config.yaml
n_experts: 256
balance_loss: 0.018
init_std_router: 0.00694
tie_word_embeddings: true
Below are experts of layer 2 (counted from 0) of a mixture-of-experts language model. Rows are named router (the router's row for the expert), gate (a neuron's input weights, with its number), up (a neuron's input weights, with its number), down (a neuron's output weights, with its number) and show model dimensions 64-127. Each number is 200 + 40 x the weight over its row's rms, rounded and kept within 0 to 999.
After each expert's rows: a language model's description of what the expert responds to; "mostly gets" lists some tokens that are sent to it at least half of the time. This comes from a sample of Wikipedia text that the model never trained on.

# expert 43
router,242,211,306,188,224,214,228,130,207,194,219,272,175,207,252,221,102,147,270,241,195,169,210,133,189,197,162,194,230,201,220,264,168,179,270,177,169,179,157,133,143,162,218,282,219,200,199,139,258,234,155,207,172,169,188,138,226,214,217,217,156,223,218,217
gate0,286,191,209,215,192,225,275,235,250,179,230,208,223,181,180,145,200,221,250,208,220,195,228,170,170,188,216,213,187,272,226,198,169,129,196,121,169,208,231,185,268,233,184,179,204,256,137,142,247,200,109,269,146,191,171,144,284,206,199,139,203,120,183,198
up0,98,219,225,198,229,235,144,154,176,216,175,183,168,221,200,234,227,195,162,233,133,224,144,213,219,208,174,225,209,92,197,232,242,260,166,267,222,210,211,218,103,150,203,222,170,142,253,257,141,191,299,145,246,211,250,233,132,168,218,274,178,218,235,182
down0,253,197,158,248,222,201,119,198,216,249,247,254,184,224,152,170,216,173,210,190,200,185,220,159,250,247,153,251,177,200,201,157,250,237,114,288,189,208,198,112,252,313,162,148,186,185,177,216,212,199,210,284,206,264,154,228,127,211,177,180,179,252,184,121
gate1,215,241,205,170,92,204,222,194,253,255,195,181,96,165,231,223,242,133,222,192,131,205,238,184,224,132,191,211,183,154,203,212,254,253,238,208,181,191,163,214,171,194,139,205,264,233,217,225,200,232,168,186,141,159,173,234,213,211,149,217,215,201,199,200
up1,189,148,174,241,248,197,181,168,177,163,199,189,299,240,188,219,206,201,217,219,289,159,136,205,205,305,222,184,182,258,182,197,199,125,175,199,237,161,229,166,202,186,278,194,159,196,193,193,170,158,233,186,254,227,210,220,205,229,265,216,142,182,176,212
down1,207,212,212,169,183,173,203,252,269,230,173,296,124,184,177,192,152,134,178,166,197,187,294,173,189,190,212,229,240,175,181,234,199,219,214,282,147,230,159,202,219,89,199,173,194,216,222,270,121,191,228,160,117,248,207,202,195,188,157,192,282,109,153,212
Second pieces of words after a short first letter, such as sort, hold, other, event, summit, often in running prose.
mostly gets: "old", "ort", " event", " ear", "cept", "il"

# expert 62
router,212,278,224,175,154,113,228,228,187,154,268,218,144,203,178,227,150,167,212,132,200,178,182,190,134,147,243,289,208,171,207,169,235,219,172,247,159,230,141,177,226,213,277,234,179,174,133,197,260,211,202,195,247,233,192,181,177,207,124,280,234,170,175,245
gate0,176,187,232,232,229,188,208,202,224,195,167,208,184,196,263,144,230,173,198,116,231,241,210,245,181,146,266,273,189,138,231,162,260,230,186,215,173,200,164,166,236,261,212,233,162,242,180,130,244,254,201,175,182,216,235,197,198,177,180,249,168,247,206,200
up0,166,208,170,201,198,168,143,204,167,239,223,195,187,190,200,259,204,214,236,216,251,172,170,186,213,181,177,205,232,214,158,161,144,215,191,136,258,201,260,280,223,203,172,209,234,196,189,146,185,103,244,134,202,140,217,210,242,227,197,160,214,197,165,244
down0,151,170,161,175,189,205,252,178,198,162,211,196,260,245,269,218,99,165,137,222,216,266,250,208,173,242,152,169,218,192,205,135,253,208,223,214,234,252,210,162,203,254,201,199,164,242,270,160,227,274,130,123,189,214,133,213,170,293,255,218,204,261,231,165
gate1,162,231,174,224,186,156,195,199,230,209,169,229,190,124,168,160,234,199,195,185,188,148,206,148,216,304,174,184,108,237,316,152,193,195,174,221,183,188,168,247,133,229,201,189,277,225,178,220,187,194,209,180,193,216,268,171,210,236,183,178,269,183,206,214
up1,184,168,181,182,158,122,184,206,249,215,192,221,177,111,160,175,196,185,191,156,232,188,196,123,221,255,174,176,135,218,292,158,222,195,222,132,144,181,185,197,197,235,230,192,244,253,192,232,234,164,185,218,218,206,285,191,165,183,231,208,277,172,198,217
down1,176,260,182,214,136,187,159,166,208,131,202,180,164,190,196,220,214,222,217,196,163,132,156,190,185,166,242,259,144,216,173,201,208,175,171,166,290,118,239,159,227,175,157,186,246,179,262,155,266,194,186,171,161,246,133,190,194,319,172,274,228,260,143,205
Word-final a, o, ia, ana and pieces like ign, av, ur in place names and foreign names, e.g. Kerala, Nunavut, Ensign.
mostly gets: "a", "av", "ign", "ana", "ma", "ara"

# expert 63
router,159,151,240,201,204,140,187,203,177,225,205,270,210,235,160,136,237,221,174,179,226,211,145,167,168,273,232,253,223,165,179,162,144,168,188,199,229,166,240,199,169,142,171,235,215,161,231,178,220,197,166,154,212,171,233,251,303,235,202,168,214,174,226,254
gate0,112,222,185,176,183,135,219,130,180,228,203,198,167,264,188,164,197,198,176,164,196,266,241,148,202,172,202,207,222,202,139,124,159,148,231,162,216,193,159,240,190,189,217,178,194,255,162,192,140,193,159,240,142,180,309,274,311,230,219,178,185,131,170,89
up0,107,213,205,204,165,183,240,142,134,260,223,197,173,235,215,167,209,212,126,164,151,194,257,148,189,181,227,226,206,216,156,179,141,132,222,197,236,172,213,193,173,215,241,158,191,245,189,192,113,196,187,214,178,174,316,271,307,200,210,175,196,148,188,151
down0,173,174,217,189,164,257,219,183,222,231,165,189,196,257,237,108,250,235,228,217,262,137,209,168,184,220,226,187,269,125,190,132,143,195,160,199,220,191,189,217,238,228,114,183,205,218,157,225,260,205,130,201,232,165,233,288,273,211,269,140,182,135,275,156
gate1,189,185,210,228,256,210,154,236,198,266,222,203,203,183,199,211,266,192,137,127,206,209,203,183,137,183,202,192,227,161,217,243,181,284,220,141,176,175,233,217,214,182,178,159,232,224,142,161,198,243,135,77,168,259,192,251,174,166,111,164,235,160,124,194
up1,234,209,219,210,162,188,256,166,207,105,195,185,242,210,207,181,174,229,248,278,215,212,209,232,222,188,158,164,235,229,194,189,246,136,186,242,191,217,194,218,231,194,249,214,224,180,274,227,219,153,288,304,196,143,222,131,205,244,275,209,157,227,239,178
down1,175,142,246,187,219,112,120,201,183,190,165,214,220,223,226,208,216,138,140,129,206,186,209,174,204,161,211,214,261,162,174,209,153,153,268,194,133,196,161,230,232,217,181,161,196,241,184,237,196,207,197,191,200,243,187,233,181,245,210,210,197,198,228,179
Word-initial capital A and E pieces, such as AFC, Argentina, Esmond, and the ending "th" in depth; also Ar, An, Th.
mostly gets: " A", "th", "E", " E", " Ar", "A"

# expert 17
router,238,215,199,223,230,189,179,145,253,196,199,198,190,192,164,201,279,215,126,138,151,174,127,165,170,182,133,230,211,267,212,205,165,189,145,207,245,131,230,238,199,177,234,193,185,168,214,184,216,186,281,107,210,271,191,163,214,246,207,185,185,203,256,191
gate0,240,192,222,156,166,188,229,228,139,226,189,213,165,159,233,143,141,189,209,107,109,216,150,203,209,166,167,234,180,201,225,64,155,202,235,198,249,190,292,257,283,153,146,267,186,203,180,200,211,185,202,136,247,260,255,170,236,218,200,167,180,254,193,211
up0,217,217,167,186,199,201,249,243,169,232,150,213,175,205,247,156,190,235,151,122,111,263,187,154,268,229,195,255,179,217,217,152,160,203,210,150,204,209,263,249,176,132,191,263,179,206,131,181,201,212,180,177,249,242,236,220,183,173,128,210,123,280,204,202
down0,219,231,197,126,209,239,237,197,274,164,148,159,177,203,192,196,246,213,193,177,219,156,205,193,185,254,203,181,216,190,183,165,259,279,203,221,193,151,319,240,170,233,283,239,166,223,189,224,185,200,164,164,164,197,213,165,231,135,225,204,224,263,292,191
gate1,280,251,163,247,207,172,191,177,159,168,253,218,234,224,206,194,272,200,164,240,240,242,220,215,182,143,171,224,200,226,216,235,215,227,151,241,166,169,274,196,289,190,252,178,249,194,158,189,178,243,242,209,185,162,206,209,166,224,172,273,198,196,237,159
up1,144,104,304,217,192,233,250,190,240,179,180,214,251,302,205,230,205,176,189,187,238,272,245,158,270,196,149,173,243,185,197,237,240,250,217,218,168,186,173,172,166,154,166,264,141,166,169,247,230,222,170,196,122,149,196,235,182,253,193,271,204,206,231,159
down1,176,203,228,157,162,242,217,169,160,224,180,204,192,234,273,234,177,258,248,230,236,210,176,165,226,184,242,279,270,219,181,177,161,132,209,178,236,198,246,138,192,218,151,205,223,106,159,238,171,169,229,225,214,253,278,164,210,76,240,187,177,200,243,161
Inner word fragments like ens, ect, p, ff, xt inside words such as consensus, defensive, respect, plus frequent "of".
mostly gets: "p", "ens", "ff", "ect", "xt", " resp"

# expert 55
router,161,150,265,194,221,157,258,253,243,166,185,207,160,202,149,212,230,200,126,157,168,203,225,225,205,187,203,213,209,191,265,234,240,130,190,210,160,150,155,165,192,175,247,180,236,134,200,161,268,169,192,222,248,193,146,251,207,222,218,191,197,219,144,194
gate0,159,243,249,220,182,126,195,273,159,243,248,203,256,157,228,134,207,160,180,201,227,259,271,209,204,177,187,200,222,251,176,235,186,206,140,210,172,163,214,188,263,172,160,221,197,187,174,238,218,189,102,176,235,222,196,247,186,263,144,173,207,218,227,246
up0,146,233,212,179,185,134,218,225,176,270,255,195,207,185,212,147,216,164,248,198,236,195,238,240,198,127,202,215,242,228,161,224,227,255,168,196,202,180,235,176,225,201,151,197,201,202,190,247,184,146,110,208,186,149,208,212,190,278,148,153,156,190,231,227
down0,171,192,122,199,180,176,161,253,195,173,161,138,192,185,202,192,237,194,267,157,203,176,220,207,189,205,217,203,171,213,242,140,172,228,219,241,167,169,236,233,212,189,191,207,231,206,129,229,179,151,205,167,144,193,179,226,218,240,354,246,185,221,174,186
gate1,293,168,170,216,181,222,175,180,162,189,159,154,89,222,176,201,167,102,141,191,216,264,242,276,246,138,164,182,240,229,273,243,225,214,174,203,185,260,188,269,208,214,176,164,202,182,236,207,228,161,134,163,188,231,115,199,184,204,180,237,167,195,191,148
up1,218,200,205,210,166,243,221,165,244,238,174,207,301,165,190,188,232,272,225,179,223,168,259,204,234,201,235,217,110,172,122,185,187,231,231,195,221,147,176,150,208,233,214,274,184,227,168,166,131,205,227,212,222,136,210,131,178,168,263,139,271,173,145,247
down1,186,256,224,211,208,298,160,260,207,175,235,219,233,265,207,111,215,192,170,221,200,211,155,190,217,141,174,205,209,167,237,138,264,183,187,218,181,198,272,207,191,251,111,115,124,164,137,143,197,216,290,193,175,224,171,246,257,231,153,187,160,253,228,136
Word-internal pieces, especially qu after ac or e (acquired, acquitted, equipped), plus c, s, gr, and Thai-script bytes in tables.
mostly gets: "qu", "gr", "uc", " fl", "que", " char"

# expert 3
router,222,225,143,224,162,225,174,233,218,165,153,168,195,186,239,191,253,216,218,245,208,177,154,162,166,243,199,139,182,145,195,152,220,182,211,245,255,95,169,133,193,156,163,167,179,205,221,195,179,216,241,233,278,219,185,143,231,229,240,195,198,215,184,209
gate0,151,247,229,192,193,134,221,136,269,214,198,223,178,206,276,221,220,247,240,243,208,199,279,213,160,267,160,143,254,223,164,152,214,221,294,230,235,220,171,192,231,141,212,183,163,225,231,199,187,258,203,235,254,185,225,92,127,195,188,172,234,211,206,147
up0,213,176,193,203,187,210,183,251,151,233,242,174,243,235,148,134,137,191,162,143,116,225,125,155,196,212,214,269,169,163,195,234,229,179,163,228,159,186,283,185,197,294,178,192,237,174,172,156,163,142,188,196,172,185,132,268,234,228,205,146,237,274,170,217
down0,142,173,255,212,186,135,151,247,206,196,181,170,167,244,158,166,158,172,200,192,178,167,179,194,180,184,126,251,236,235,209,169,184,135,168,246,212,149,150,269,213,255,336,217,208,199,219,213,168,184,197,166,200,161,175,217,206,218,204,171,221,164,211,237
gate1,241,256,203,193,248,167,253,207,173,189,228,182,209,169,185,195,262,171,260,235,240,228,141,225,173,171,237,202,129,127,202,206,206,183,147,175,283,199,202,169,250,199,249,163,146,190,208,198,135,165,217,271,182,231,274,226,234,193,159,231,197,193,120,215
up1,222,251,200,218,199,197,203,187,192,205,282,143,200,161,254,181,244,123,190,255,181,241,194,137,251,238,244,180,181,214,236,197,178,210,136,179,248,188,156,207,257,205,268,207,191,254,199,156,77,173,221,269,189,205,261,171,188,222,158,226,248,206,201,181
down1,143,196,266,200,272,260,184,162,220,189,244,219,200,166,236,179,159,209,218,207,256,215,260,192,165,193,209,215,192,268,170,227,259,172,202,185,233,246,173,205,225,219,183,214,171,170,186,198,190,131,117,237,182,237,181,174,132,197,178,203,183,176,204,229
Word-initial capital pieces beginning place or country names, such as U in Uganda, United, German, Ital; also "of", "for" after nouns.
mostly gets: " I", " U", " United", "U", " Z", " Sp"